From a checkpoint of a small mixture-of-experts model trained on Wikipedia: 256 SwiGLU neurons an expert.
Below are experts of layer 8 (counted from 0) of a mixture-of-experts language model. Rows are named router (the router's row for the expert), gate (a neuron's input weights, with its number), up (a neuron's input weights, with its number) and show model dimensions 0-159. Each number is 500 + 40 x the weight over its row's rms, rounded and kept within 0 to 999. Numbers have three digits each.
Before each expert's rows: a language model's description of what the expert responds to. This comes from a sample of Wikipedia text that the model never trained on.

# expert 30
Description: Standalone space tokens before the next word, mostly in running prose and empty table cells, plus New and new.
router:542504477467452586443510448440533577515454477429539557474583519515422540475536534518523462475544546431487418552518404486542457496488508503487485475473476516513551523527456480568496496448521448517547484458519508567475511417462461526533544477562518485537488476474512538543459517481466515509483549472559502475485462531514445517470493460562512455450518530494540455623464474473390544528532519553510479573459515492438531579516515502483496492521519532534470533412487311510467523458479470
gate0:502594447458477498515508477515474512550482458512542466481519478485492498531508578536555484473555531538593531530478534430477522482471432507566459488447521505455463487457551483417520432516478441523477533484496462465509412398521468462429495456516523464505478563462576523553412482503461485459503521473502523578533449468477486479448482502487470512511495562512472694496524506497592448535500514532518522521492526501499515533487484420504487537553567472491441433490503471505481519500470463
up0:538567471471554497465471502528486481441474517513465440512433481434498600484562512459393549467501465532441516547505549441489503439520465454512531497543489472507462499509502519438454535516491497492458520551460521545492511535471485515537487534464514493451465482528520494569565573497441419446462408558476451440544588534512480537546555541493596376511479540527532588422493423548501554484442475540515524467514473505482546462462504481529494519479497483498475469499421617577519504481530513

# expert 47
Description: Given names like John, William, Frank, the stem sign in signal or significance, and line breaks.
router:545394454475440574469493448545523545482472545448523519457546469509444489469497521554498495489555535481412398595528412452546473532508500472490539437479511501575541501530479448550527479428534474512527515524528496536476502537461519555512453458554526541561489467510475526581467493402506524517475543520514549460521473532514570491529520494548550492476549482504530487520465538472492552513530547464457486478515527488488511528520432506452487476498514550536506539436528425543496466454422487
gate0:587418514512543516525468449471530476554470536467530528475488445515513440524482440532592516510556490491428490440605515500464470514524495488478492417562589529550502509493500455516546488473544513519508468525470554471482487534564508490467541528504547445556445531506433481548500465536483442525504522480467495463490499476489475560500532542477522496520445479521511450514418480535584548482536461543510489503467556426542482488539522428488564483515502514505522510457506503574493456481519511
up0:459481438512461533575492513543513505487469542531495474445490466516490463508592502459471569518534528545568538501471524532531464494499473569568537557537468517481434521473529519506446507525446437510449525453494504493507543507506506489535516519445435460547458509486542582548494541502442463497565368586483524561489521480501502507526490498465552549517451497486537541518505442483484454465493476432531533489530437564486490492472530474473399584506435460413496496535444545495469484557499407

# expert 16
Description: Final pieces of place and personal names (Tex-as, Ohi-o, Francis-co) and whole place names like States, Australia, London, York.
router:502435492485501579473494462536520541533450518479478540464537444573445548488523547617523447456530529474498357602490458508521405538488449496510505509506449530536523478516479461549490510409534564490566458472491505506485542456513480518541458436552535566528494421510474514529491500446462539530495545538507548432458462530561583536483469510540538490460511556521544567518486542456451486476538539530518500437456501465471502545525498522498428479504495482499505509484514408566452452411550517
gate1:480519527465533555500567528448506579415487514510477508476541525524506513488510501410430531524527542486470530501504468474553504516478530442532499490491512489509463622438546538502435504588499534528526450489493521484430402507497503522491456459490501548524511493481480490462481513550455506558442493544525444466442438490538430447596464480491518477498410582516539537518487518597435503447553547519518551546473467584427492509548516475521424559594504526475511574489517505513438513537486493
up1:499460421497540538505491484468416509578466496525444533532492492524479442574518460509534485505557445448504465540462522562518390551501498552520480489545586485472515470536508560488463525442554463466476489527520482560533463483458543471592479460458551498464493514507517509572504509442421490486453471526524544520551524474475544511588407518521479486515450539435509480502414524559501539392540477448537466491489536500457507458591551478488479488496497545515466478451493573494505472459454595

# expert 0
Description: Word pieces in table column headers and infobox field names (Oppon-ent, Manuf-act-urer, Induc-ted), plus capitalized nouns like War, World, Christ, United.
router:556409471455504565517483478496565565544481510491496490487559488531487529509522536577499457520522531395516421547602433557562493501494461471514539523564519520503499471483499499517525530489535515516564459530477488579464497541480460495514446476500555509500478484417511545509492498446486542529535529516564568485482420428512569507487457484535536442469514515525537516634474528440478497552519540497479501473515499537555510585467441533535495508544505551506493543395530425507456456442509495
gate0:554487517508538525568476467538536603543394471499527460568492529495471544519436482489459472509450523541524455592465448434503585511492456509498521537494523540489525488490502472409533480502536468523581466504555470590558482515531483463452458512506565517585486451494482440496462522519506526522541560535503555460513566479524463500492517494461555509491495492509489558482531491477544491449464517548545536477475535454434470537459418500520531480465474624448421546506489493481476567491494427
up0:507509501506461566546502529516515460535466511477608406418459497526542529507495461445509492491538506483511509409457466434537452498496525434443405458434544516524498443522456549539522538456422498548529515524502440568431492432609478498493468481508538544532529542502572508494539525531459505530472512507575506552490557572507446484502497502502516514486543448527474570496559515478520501517498543434591491566532485467509469467480478527523554424480491522508530465547501470513541505496463493

# expert 18
Description: Single consonants and clusters like b, ck, st, nd inside personal names and titles, often in tables, e.g. Noble, Lackey, Hockey.
router:523461482481455505501472444520511533472486461465473533524536455506450484412475485516538472505550544464463387541491401464544508493511518473481520448527493462497512510488465490558523503467512502505454522498521497558472543516453507485549508485546528471485496442530501493529454426472486541536505542497512522438451443501542578483519515481497505533439505539506578456504444500456444525549550555492523532479551510545618538540492431549504485466521555522455467616454476412508506456451424463
gate0:527551422484504510485546537523497480491514519502464489498543520481542444461450529510495489527487535499549477487475472527454517486448527425463561462485476438462475518406453404527491564433514510411516497505501519532537469518504505454494490477508442445463535412483550491463537571465507477480587489505473439553560461527421571454442436480492486551445488467446501452513538415464479510555493522527541524559479508617520589488513544545561456463495500483521489463480546533453442489481476486
up0:532513421541461502523547512522520501497470525523483508524526458525485464489497436540512574523509506576494484460524429511500483489507437471566514522452571514407465521529489525519442521464522398487434508493522466489530485503484486521593556481510475520511472444462479515471445503515549518528516520532492539487506434496496511463449406502495547537482421454424471572520517474461502510475463558468484545486586494394456558468553494486525587460479519532524484564485541432487490471514494510

# expert 46
Description: The letter s and s-syllables os, es, ec, both plural endings and word-internal, e.g. ob-s-cure, comp-os-er, part-s.
router:537438488476526581496537438493531545501497447445465492472522498489440514466515545608511521466544485474486442506576437509512456484490450494447527536495507503573528517535536483499534532473477472504612462483534502552484525418481496573556481541530495450543480429402504507463467462426513570539468577515506537469487494514529546520504482490591518485488501517510551469502509450478450623533567534514539487473465534488524488534566441522504505530508533517487501539512496412536472451451437502
gate6:568519445567461551456444477527513472452464488427495470437583580411493479474526458501495531538438485507484537510520487516468473444426517490444622466550434540509472404500559510560445536452507539468445506486488473515552491553485501445487438461506503450453517472521504532547508571468465470489452457465491505527497494464481508496500494484527472470562589522502514427536518523462484507490543460511556490499505506455577479485555486490483478520473473402503469494456477477492450495507520450
up6:511439615496525450435560462492490561500519543487494513457463563512491469477466497487540473482404476467515540495552480510535474448509483518466467493477490555504507472497466500522521553495554460465555517407517555544461482387573499488570500492594420594447522529524387479512509432439521548449451505547485516515487604485458494543526465494466516548484547488497488467508491515472468538504409495538519490496543471526538473480452523548528545453506467477509473561507532413498508480467491517

# expert 39
Description: Noun and verb endings like s, ing, tion, ment, ence, and clause words like that, which, where, because.
router:518402502443446613489503459489483567513432491417481542462550485571441484471558539585485420492533566476413441542544432535508468517484497474506526499487529507491521551506457494514508480432521496515546456480475441517491501424463519511547491457540475532516477432419464491523478449463491549551491523559577529442475481503536563511502507498481502498448479508516554484535445473458463499523547536536501489484481532512519501555449475558475513487496538537505492518428488403581489457476491535
gate0:491631435457533593493521485531514512448508478503576505508471538488433456452514484517445464529475510492509548504451462506465574521436500526519496392497530441481527447467456552535521482539396464505556560418495511506528528534525482496512494520444548477596497508513511482496396516497431525553458482527629472579517440465536559426535511523517498517443555513484498533506507495572540545498532474439476482484571479479531465500498527456503467463494438473482479502497518376497466609540473532
up0:596524473474493513415581501508466449429528507504553497478447514431472511497479536563520565564519539464529484490465496480488477475558518504431518519501516446497562466603475530462492509501538481479460551572442544514417503514504542487522448533501476485476525471458540494438478501488511479530501526412556492478495452488492510495480513466499464521496396482450461422512506442533485500490375508515496525536499492526572489483530541586497578539516452503533473475556461473515534496439539530

# expert 1
Description: Word-final pieces and whole nouns naming media or entities, such as song, album, film, list, Award, plus possessive apostrophes and heading marks.
router:527448500453444566480504462577520522486506508472498539463528493563462471461531569601553435521549574415457393531480430492479463510508445456512527465513495529518527445537513457519526469430551493501503465523491505548518466445495478522514459502553532505559470441475485516523494506433472522528469529542571539439441463499574529537509447433517492504484492541447537491572497520472470461542526512480517568504478493513497507564533460532452540482515498522510454561435517462549483498443471438
gate0:508470536431415505535507432432460481465539490481459510504489485505544489558572419527476485463479454509428554544475502480518532517570551492535512462529498490508490527482454476442448544471477537475572486462491505454490532538501482495481590503483431471441539540475532533555463481582504447490523552529440528464377472537537466439501484545505497405492501514495510462522511531464501522510533518491473497535495477525480569497545468470414476489540509500410547526594466476456407501534467469
up0:443571448478444474524481470565501475536443462517565480533520505509593492457517528478444500469586469476462502468436484498448468531509478472549496424475590538421481538503454513524536479462443612576555505523497526532506478481529547565464531458479500471522516455491535453509484500455484524466490498448483510492521508521437471493534535485396547523477558589549530573532471453481514478544493534532560521461507537544530503456509500549489509535516534449465587537516510491469517533492481450

# expert 12
Description: Commas and periods ending clauses and sentences, including thousands separators in numbers (2,142, 9,000), plus while, where, because.
router:524441509446485585518486460541557552499478485460505522543535496531467520496553496596533453538537536455481425527520462505527478466474477476494497524474490509554504530504501519526519520486535451510504494483498537569426497409472468514544454477533496500559484445494485501504426518414516537519478541524516513491463449478563585518451452425484504451453484563529566479732477534461422576529579520499511453486506578511527496513478474570459501500525517500525503522524487373574533511482489476
gate1:517549564549534532429512428507478496511460548421453500425560515540565447432491521534481478505459515488575481515495568543457382502411529478537549464445470557514519438484514483479468508550477462463448482494525511480522567480526543558512552469542543474408471408470550475484463483479461507450514456459482484484506519551461592491518491503491557468521496456526552489535588449526470540548438532541418522470492498512488483474476513508511466519593520454458549471468480509500422456455463537
up1:499467440526459519567400495474516512524512511485508541485543527576425506562510504501547543522475520580485503487459476469459492423527508448451498461517537512496488486503461489467441489451587559528515548518497416568470563498443556523494472558459560460496550550537462503430483531557481450510477588548473539471461445464520413605535433447519456502465484519545426490460534529500465503459487514577513483461544526503529552539473528494554537514473544549477505454505507484539472581469523477

# expert 8
Description: Capital letters inside acronyms and country codes (CITV, GER, NASCAR, UEMS), plus organization nouns like government, Council, Army, Association.
router:485390480419435564503498479522530525507477488443505571428565445568436475512528534623520472510517575481499393540528446474515439520492499456520501477462440498543542530488553502533497466444499533538576509461517523556495517542498461509501419461501538569537491462523554488492475498437491521527520526487544533424526453469565640488490498462561511498466485502463545515468481528493453538511507517559488477503478520488507474523496423496472495494507566472480471556529477380508528526401479490
gate1:436512439479539571521527506484568544539472529496537503503518493535519520532536432432466514520487466510451447492524479468492501509465575493479441557533513478498541520492590476516482523504482464518533472462489517462438518581489536489450478492474483590575514466518576494520422444496517504612481540518470487478532484480523479509483523507590512505520514538511516519463430526524455525480542475467464482510468531497590531553423404525470532502497514421515559500562466596531533491505515439
up1:465445451486500545545493507498582618548537467499537480518525468516474489491560414393474521492458474554516509465515497457536466596482557513519506530496495479470539465500538504537499461515504531535470491534542538498447488529539507511488425507499482503572519447542531502472485412532482505534461508467537540494490492481504469557513544524550510467530494530543508523477536532555476530531467439506435439518486481536572522521489447499495545560501463505498552504583503567472516533474489415

# expert 4
Description: Articles and possessive determiners starting noun phrases, mostly the, a, his, their, its, The, plus the conjunction and.
router:568518484469483535456454495515489530497521511446503546483535461549478546496486539582542460447548553465492454516505371566564437509462508446470518454469499516496517504476473484605531527419538546516566464467525502567434502465465462534529499479530508457543471484435507534531495457347465514536468547525519520411497508479510553511542501467591493475443500484515537460588470525484487502572513518491534504422498552454530534534501471536473450471562507461487479548406493440519521500456451466
gate0:546497463480456491500453418493523471491442491508466517493496533530469516444490474487529505583532514469551498471515476476477489482452408488579558494481487497504510493519564458498510543515504448403502581462522551551546532502495537514446474445483466538437453512490557477578459498453537462530487531515521490556523461491453459488478534510497535456450470496450428490493535514494475522482505529536526460446557466528500492519481557572512523472481514537471486479539414549561513560524556333
up0:527493542492544495453544594559517485537470494514508456528510609466498528529462523502404472452530500515516496488535500472504511509522521522504490551445490479527481454459501551475459457491522518546492455546549532481499502504535427456444485572550488543512525482512540505439507614499467562544496455534434405486461605583545577475448476493522495497568502494515488496522482473490507502478422528502501501572455548543485449490586460448469494472481531444546468367402535440493454480539484463

# expert 25
Description: Years and year endings in dates and sports contexts, such as 2002, 19|80, and words like League, Cup, Championship, season, team.
router:570464474455465574460463438537545486513438498465515560458499481530464505429492527550519467500584547442509407545546458575480472531537460484539540510486509482545505487519514473549516533446515506482545493467510513554487538461474504514537455472521547528553496397440502517495448573386468557480474550506558509472530460468513574488503498500609485460485506568494554454552475509484399534543532571534475478481486529504548485545480482574438510459513552493508460512408526449499508520424478443
gate0:479522564499478476525489433478454517440513493558505556465547591478573522515466480582394396526500496519502418512517492558482486520504446550419459567528561507469502473521570518444520458589467499481497516468533540511480515509471535451441479581472451533498510545510547440459527426537563463503497469579561488500576477548546511532484497520534469433458563548507506512508450433498470509535523499542478541452482468507508475549468483546486477543567530487512540501479491459541453536486478544
up0:426541526478455434441496481510487422469449552519481471563601548539499479468533541525498474495538537477532509517427513519519489484492438542526550508537517535568464488520551496463482508543537464496490509509484483451477509477555414460565517488506502496482532528497533467487415561511533521493573523470481445481486522420554483546490452486483559481490464537512488445468502487541508499534441512486535437495484451502506492455530491488464508491507458529496495527574517535491479474510500501

# expert 24
Description: Prepositions following verbs or nouns in running prose, such as of, in, to, for, on, by, into, between.
router:553399474515480547463520502571526558527488510449501513466509468534469512470496560589533483494531531443459436575516450504474470503436510492525516454558474502578550516508517464514504510505514546492571459493482492536497514365467542516539454514502544520495491465502495485485466514428505517520479540503508552418466447524498572497502511469466533523517498466481523396588484503433462628536555542513511504527511547484549516567502483514488484470504514504567475571449502388525479494462465532
gate0:505495519509459506536448476495483420502526538484467484478491498457536476453543433610484520548505472433526501554621446551462500469535559447534554519523440472480492475519501511556572489454471510422547535550535540523547494514540528493485473516384446492518527438505522542558522554427510473463539522466510479538516448519573519493489523556558439468504525520461585508556485504555533513452502502475455489471519518484531519524463448540457414557458483506468535473451504537488543539468491527
up0:480545445465527463491516493497488469509495526524496526469445454537431575500520521567433440489518535503513466457454480494506471475443483523492485475480476466522389498484513507564476536530459456517486482524496477509543534519486525468482512547526539489526519468504489476478490545534494485594480481492505483466494517492509555478474520456504505487470454506432506561493500507429512455494482505534519571426433434475500548484529513542544525576467504455514489503569508540582403469500504434

# expert 17
Description: Single-letter pieces inside words such as p in typical, w in tower, word-initial w or h, plus colons and over, up.
router:538453481516489566530529475512554535523512520459484553507553455551452487491480577559567526519507567435493423537564421492545502479501500526495506485521463453527481577559501466561514456516541530478558538458527515572476522495542510522509498505522488465520494447455490518541457483429444522540496529510551479464480431498512605515553475516451524440474462561508548471569448462517457558524535539519499499487514526512519465537505453463507497495522517534511477598469473400518497446461460514
gate0:501491529508528432479504503488481446513548554636510527427545448499464459553489501475506430541503486541529521524544604514520529560490526538443557486502518496421550447499498478494555547478507560436547534512443493435521542544432517498538534498432544524522480510540545503498457525475558491440534459517517524578528514590524549535477507497506501480535469517540526560464509575544472489497442566440516477512493549435464494469512471530427518432528460495535471498519466455483509458528494490
up0:530538503521454591487479475510507462491458378512531481528461496490502509506529531468476486453584459385532467480523428496477525557517433489483594550503562444508526432510544515517492562497483503467506498495547519477526477509499510470518467528413533465498469501437478477550516497447510544507557464429515574439499452492502491559496541543510468454495565481527479502519466452477457550512463452492426522530483478480456508487455510495453519532509495582454463511498559573471571468494435567

# expert 28
Description: Adjective-forming suffixes and nationality words (Brazil-ian, Kurd-ish, electron-ic, geolog-ist), plus American, British, local, political.
router:531414473426451577496488499536530535542419537426507544442552493559449518455520513540519469520555559477524403542527466490573440463479482462474523493491465483524511473468494439599470507410544507514535473521544486542453537545498453506511462464532544539513486456429449540519469484393482542510486529522566477454512469485537526573489491454526502525474512559453550470567504497459385511553540541540545521438474585474532480481479467512468481530477476525478457510447519427534513503427438483
gate1:564510482438494551627525523486500484549552439472466509491435482483449465571532494496457549482566505499532473488503482513546391460425504465499531569545443455535506462512418416538529495461532528538518545547535439498479513599508523528521545525485488505440541514557503566522502528529472521492481506536459529470500451515528437496540469437498445458512499485479503404482544551486439524503432547459511487543432500482561497503475478457452467536507488501455511552503424533509553499531449475
up1:497535533463507501477450483472443545502561558511471528509568536473501587512481569445570536534415467500469481506478469470553564520491463503513481451516510571502504492442558485529400481495459514496393531530451528482475550475506502497512484463582437536571508497529481567432495491459456462558442408526525447456476467482496509538495498523555532473496501530545494539511566484469476542461528564548514474496525444539538544507501546533425500570464542521489500552533512554469445467461570480

# expert 43
Description: Opening parentheses and quotation marks, mostly before numbers in tables, plus slashes, Mc, and bytes of non-Latin scripts.
router:548474470463466505439512429553546534476469515411503538494514498566476508507525543569550491489548542477483429540562407495548434495425482483535515508514505503524540468497532473543521517522529429520559465463458520533488495539459524525526495493510556470546491435489424520507465499435509549542496538507530557447493473427504556492549508461515538521486506547462545435631452454436443558553477536536514473447516548513518507530548507524485486458465514517479494489444501394532551469479508475
gate0:514519516433507493489471491496486520460536495595509462547565496499605542481547493464525505491551533507498491491564460482489530489523464498546520518487502483541484499546499454559470483530511479480462557482482477532388529490483568508404422506450490573537450535533499478522495485493463463477475522459448429502515550470527503573468456525468513460364521552474491579478505478470556471574509482535491467516521474474498547520472493561552479541500533549512507506546481498466510510536520431
up0:528475495483470499577501489497504494529433493550457480509506505532465520436600537513542404504579571482499535443478548462471447492514496545556504533434452509497437513494416552556546466563545469532503480469552487483554437504470508403528405519395488423556536491544502460542474405500479520468476501530509566415501529475505458449481562438469514505508474478451412495524497530528517545525499422434497416523453455534474518497502488523556533444484487510439447459515413481547534566500507505

# expert 37
Description: Word-initial prefix pieces re, de, con, pro, di, as in desire, detachment, convoluted, plus pronouns he, He, who.
router:487431474479482602557437516573526475495483521455462510498523484500426522500482553563548460557527556485453422518518476532528448457516545440453554534489503501518536477492503521550557491398508467513543509473537493547498545390496493566523527495557524543507463441379457497508466418427520468517495524509532514474514487547549575532468496479497543504439475526493510472652463536467421590490526552526471472518499559517433466532528449524447454469514515560559473494505515488483519458468398477
gate6:519502540423487522508460582538467454490438451460462525497461481511483489470471428494451546402569414513542548524561453497477484477458502516523463443539549438483474539487504545606468440513607491522466532566549510481441541499469512546480504491453456472465497558538505533557536502511573473460408495470507441484484419455478530457548483517500519404545461492507478489442484549553456443475530452522443510500478444566503554484509505471455564494544511531492480488453509455559522547481494465
up6:446496473511561524495499463497485471508488542519460492515459511532468490494532569484575503577496522480546468429526513523545534544547514446516660580580463467491446468506490463445562526492472504491461491464489497525541476434524487532468429420472545500513448543535488478484484491503478463465571575517537469532537577559519474573449557511543428491446540550496516519511541495526562522517502474529511507514506488505523464513464506497557453514486474520617495494471527461443460515492562460

# expert 42
Description: Final pieces of surnames and place names, like son, ton, ley, ville, shire, ville, e.g. Armstr-ong, Villums-en, Primro-se.
router:521451481469453561488467454557548540509487528440484526428596487508424495485516527563527482453551564505477357528550405492534444517499444538500523462437524518510541482506489484563519505410489525516533495500537511554468519401482507562552466472583533530515468466490455517513495463485490533541506544512530522470456458495488582491482467489494507465450507530493534460479462502497467505542536585511506498463487527505526525549506464536461498493515533522520490569507523382545496487451465488
gate0:543521463534442555538497530479479518458499481529415527483509510450512514475520472508516490496475600487418520530455436468495431551434467525489455430504477554529466474517469480507496495474486519485560484494498516578467501455437533576500494482525407503446499541508493520548418465507443442574454500528543479515508500441532492473490452597497471466456502549490432482514514499542448524490487476437561453470495465496573493502525537544418498508438552524470480501524487594498427567502563568
up0:546535560498453511591537484506547461436478516570501543461394487510554508523494505512512495488482534489409441527466445467521440545490487437483497464514531531496451485578437455420489479525435522526561441510454523494473489441446541547482469507534479505468482513501499445526481465514472498546479475473610517463504534490471471565513457529537481504470526490509465491509473481516476508563462516470529478518501436551550465530501515481506536443417513562516518550509508532543471544442502562

# expert 36
Description: Short word pieces beginning or inside words like under, On, pa, Pla, ver, lo (A-ver-age, On-e-Act, Li-ke).
router:568451444459467522502508461538563552540433513437511519497566531556481531455522503582521450485571522467501418548512428445551429492461537489489450480496503570526476471522492514557527487476519512504583493448525528548468565557437496506515523513477487490511467444479449510496489483442481529521479559514535470448389458509554636558535496467472495470461537518524526416582511485526421427501514561500537500502503492471521512575466465507441463495496444467479532531387509452515475384473484467
gate0:525537446452524502505430504469580517507523549543567556447537465527545551492491518504477443501544467460557496491489517479499452505515464490508483579524514496516475533508484557522593464513539587589527449524497455506523507517573523441557490430464530442506456462523571525514487555516504538551471482496514537506509469464463501562555480473485555461488405545503499456515524502520511521460508487456458476545483512546495519474581446536528503522424478495453412479542504514508479483471415451
up0:479509502494520502508504501407504435462425503488368437534537487514498498482501481473481538535536521484455491524517426494579557473476447488531494440483409482527489476421521459494474538489538544571425547527552523538531573462487569499468488562508465475472509596520448409564533478505482468433402529479466492539462558492492486497501490537433535537512490517516463523468502496485442464556569472466526505478556503519483484575492530528458543533456518477535494427487500523500495549489519520

# expert 14
Description: Digits, percent signs and plural s in census figures, election results and sports tables, e.g. 1.0%, 17,795, carries.
router:530390459509491605487474431580520474543456506463462534504563505514453488469515527544513419466534565433509426523543432522529531493456463482458466553524496538565493553511487486514529510432505511503557524457467497545468528462495487549517511476526492569533492427508448572511474475445474584523463561542563546455494508488527593532480455477547500512520523482474524464570465501466397495580542559532495497523464552513528458526481437535455512500502553564560448543462507386522462439454487486
gate0:580499507460465457554506457545541452537429510504481521454492441552507462479453487530494513507525540506523452501489518590477490520432538495503518437548458537552526485547490486470482550481543532497543527543553487517552485506458511530462528564515424494507452402498531559507510458540494463525493610476489562539469494500502482456505571617506461434512460507508488468476551513411513552479491476542523518486524532560638538501470469508459495481479469485479578457461500515475490520466471542
up0:526467385522397474501510457531509463510491504491513463446480446465480445546456457506539418492578539576517507509442545565434494504463469456502481513537500511520383497521435492458570492497455510478502553514602522461467500507483522537466511535524493566501457460535447522528468429510510526497519517495509545493588505459430493531476451475500537467513481566510446490508542551435540528441461430513508532562538472474562479447483407514507533487518465477534530502450477543507540500512524514

# expert 34
Description: Syllable pieces ending in i, such as li, ri, di, gi, mid-word in Latinate words and names, e.g. po-li-tics, put-ri-d, An-gi-e.
router:493422482438472559483494522544515530501436539460521487484518497504453481482511496558518495493511530492490421526605448519537445472497484463469523425539486544514560510495501493494534467461493453491538464435519538605498508503450503524517494431541525494496513412453498515527451527442468521487520575493527514452429478476498566470518421452648539512522506508522547505549492522421436541522553514545537432450514527480482476547473517528490511481542451504582522586468488444536527495474448465
gate0:526488544422504471503549505489566488444459479480491447466493545435457495478534520581488458498477491490467492553450502506491452542452502413530554468488470438503580486557493493550507497458529479479534515424537512489494533494552504556508406470457560463487491475417437518538489370452567403488549478470486536488484500489477530519565525525451509488478496460512515529584481470495463573468457435559523597465528456486460524400441570453535548522525472504424486497427454495531515467554504553
up0:515562544470462497547509535463554482385503530529454514430494527461455529519500529506516487530515450477455493508517470500479471546440533453539506463446430565496555494499420498445511511431537507489482465598522463492479543487511518530450463483426522512505529532465449483564567433495552446505524477487483459539464516524500512515537464515413446449517481456584499508491541441523389561456469518518538484525516487520483533548418485479521505546510477519442495523421440514452494516553445518

# expert 9
Description: One- or two-letter word-initial pieces after articles or prepositions, such as a in aspect, f, ma, me, Bo in Bolivia.
router:505487524465506534518463458581547506534431503476487520489504457483462549476553519599510430514524548427483338517538403525528447472498479487478485507532509519566474499465504454558499471491511538502599469481501541553459513493449487494510542471535542505554509492430509544513478477429421551548499495500539573511494490598523540472558498476641488476475483479479533501623494501461486560526551528514436486506495524510508555508491457504468474476534533503467491544381502493486460516534499435
gate0:458481460537505533528595506488506470525536489483528518479492435525510483475504486526505474569457536482506457484527518560584535492561503506570504483557463486534509450495451432496547500568466466463501567515486458580461493531534487552507412508541470457464473452497471491518468600529505474468488494494505471490432529517543435569572426464506447499490506409585452411475445515555519481556471478552476471456512464543496418513514476477519585485489463564609407475478543459538429568467477501
up0:539447464557541468505494446470469425500509481528507498481478511476493534525488518560556472580533483486535467558536531501510506552570496504514476580583503523505490440531449455482473449454547484526502521515506470487478473507452527496604489502496474506483509496472473505572496506442475581470449429444392421554506511599493462468518520440582431434516544527548513459551531440524593437554478567561499510515555473539415504483462416488502539526490486512513435494462531473469509464448464488

# expert 10
Description: Auxiliary verbs was, had, has, have, been and adverb ending -ly in narrative prose, e.g. most-ly, previous-ly, also.
router:493454445493485567501450493553559513516452498473473494444526447518446526522506554590501444440529607465469468491569429473530464497487451457467468466504500551548492505497469480568542487451507500480514471467453519587467581459509467542499479505553526497460472502451480524498448493448484562490466564471525591471531431517571566481500481437532537484486464548493539470508509518466461552497513549535500501502521577505502473545527495589478510474507485534499513512507514364553443402467492514
gate0:444447555538486485495519507550498538486478523552532496504472448484557508515451439442539493544442548531528478485529452547501463498513489483470535440530492506458514448460489492500532453465458514500537526500474470453489440455425482534539509500579455525509550499442430432501587501464532491456516484419506536439506462515486499568499513430480496501529521470551437492502526459488513545460484432578474486557566444532526520465480630495528525517522469541515504534501531509487465542497419537
up0:499508500485535455494506519560475495492429509546492489489532556498496463474554516520407513528524472555517517486490518445480536512496508511452518459520581505406455526488533610504457495496537524509496499482550540459490497498449424473523477527525461521562490484474507564499514480506482487455529467529461570556496502485538485517429499541487536457522478542447512532558430548571499417486524454437552434498519440422503472487545505465532517485551460468466375434527525479479503638550478529

# expert 3
Description: Line breaks and blank spaces opening list or table entries, plus verb-stem pieces such as form, se, mo, duc, creat.
router:521415516448534584497495458500516496497483460534505516452556542544478473542519553573527440494518546424441390569498441516554452510526536447502557472476499472561478508476503504543514493474473494507572457506507503538469512465512466589484539443500521480475521512436471501536462502442508567485504505552552537450422485515505583559584503441630551520436481537491548515614495538457471519533563547497517514514550546493512541550511469508428453493485509491513506498445498393540532463446474433
gate0:499441499492464579519507478512510477474478530511521481414553466532577473532457502499488459522476536508462445466546546474542502572484484468453508473511465471573475510467487449486512552523590599532622517525396482520537532550428438516525532497502457492467480463430529533514507464366499482523530467532458489527479565511506510528449510520501533509543441516528534452507465501478526558529451552461517551557486523504467495470478535530501517551456465514437472496490499478460504506461504476
up0:548554548481522515527508549515487465526523529528600544542471495547538475539481493470479567557467456476464417433512541464487429544595504477477507514516519431565491507422531451451660531523629500538485539490482449481565479477475485565416557587436461442504431472496517518517489475499435446516442536486488515486438462494516516543543546524494569545493449578470484507596455549493528540448489491474540484520530442463476530518518532543472480509529490414467460480434465480526509541527484537

# expert 33
Description: Month names and units after numbers, such as 22 October, 1000 m, plus "in" before years and verbs like win, start, join.
router:472420465495487590487484431599550576496466524464535524474548473510453482509495554574557433449550558414475400551507490554572411472473545473472527499505533478557479538446463455531518482467488537471561504487521477609451531405468496541533495469552522500487483455475456489480455472434508550501520520466521526463437457502487600487497511473521520521475524495432505490639492491441500513548470518549524516489502526469536518542561448502439500514549496553544487522476495389534484444486467508
gate0:518471512482487514541463468513467466454494519528538505585582518552444460424479448534486548495505588546473486463421456526519460510490522408518524505441471511540497566471470479556530536533506416450531501530495490504540522543490465505475506518509494429536491556484490543502420506559554462507472459490419508542474507512468454472468520473491465532532461500548467478534540485513438586504462469493529462521469515519574516488525504457552530493474483495482524452455461529596532559502521463
up0:490535461510495546484463516539516484511558474465585478508573465542530512482523514538496529551525455405478517514535491566467550482567507491509527554514451484509551533458545472441507470499493532415501538421463388472567525480528544477482528510436577492503485487482537509491490485466538467515449512503450494541499432500516512507468480492459511493485559528568457488497494523469542468493479486499441455457495480438576494449508493507419538456518437503528479496429452604507520497485569505

# expert 11
Description: Number tokens, often a number's first digits, in tables, stat lists, dates and coordinates, e.g. 19, 1, 3, (18.
router:537424480515457566480494433569530500485472503462513581527558470517425466494573540471513474446537534483498412552540461488515503504537510440504524505460519559531526555493456466582505516481480456508587498508492531559495517531501500526490460441529556534523495392462485546506461487401483561512478502535522515458478429515553610523516441538602546478483489532511514481547485509461440498515519538521487537487539578517475485579546443520467486483517499526520502551450517383565515474441488470
gate0:451464488510504508448456458506445458524561439506544509513456490469509536487500478529482486503573517492517491511542561501484466507537551497497496509532492474477493492464525471506547497505443492512458429474562530416535456523525491499513583489481508507535512447477431515510542525428543524493496499499452492474495488460457375538534557485513478477504480572507502501513401382503518500518547462533476486537520561360484491539537427515494545541483421467508500470463485451517500486445488509
up0:565522512535452546445559544466453477478504558414505495517496638465532494508454504481580504509467505544477493574504483462504509450449596581430487514477501507537532526520491490464513536493527462514522487511456430575470468519546547557518475455540440498466484485493585485488418505491458626450443485525499457553545499596517511537504451491490524522539456445463461455518597484499400532533521439466502511500523546534504587503476543498500476499487565578501500528491544541346487482542536451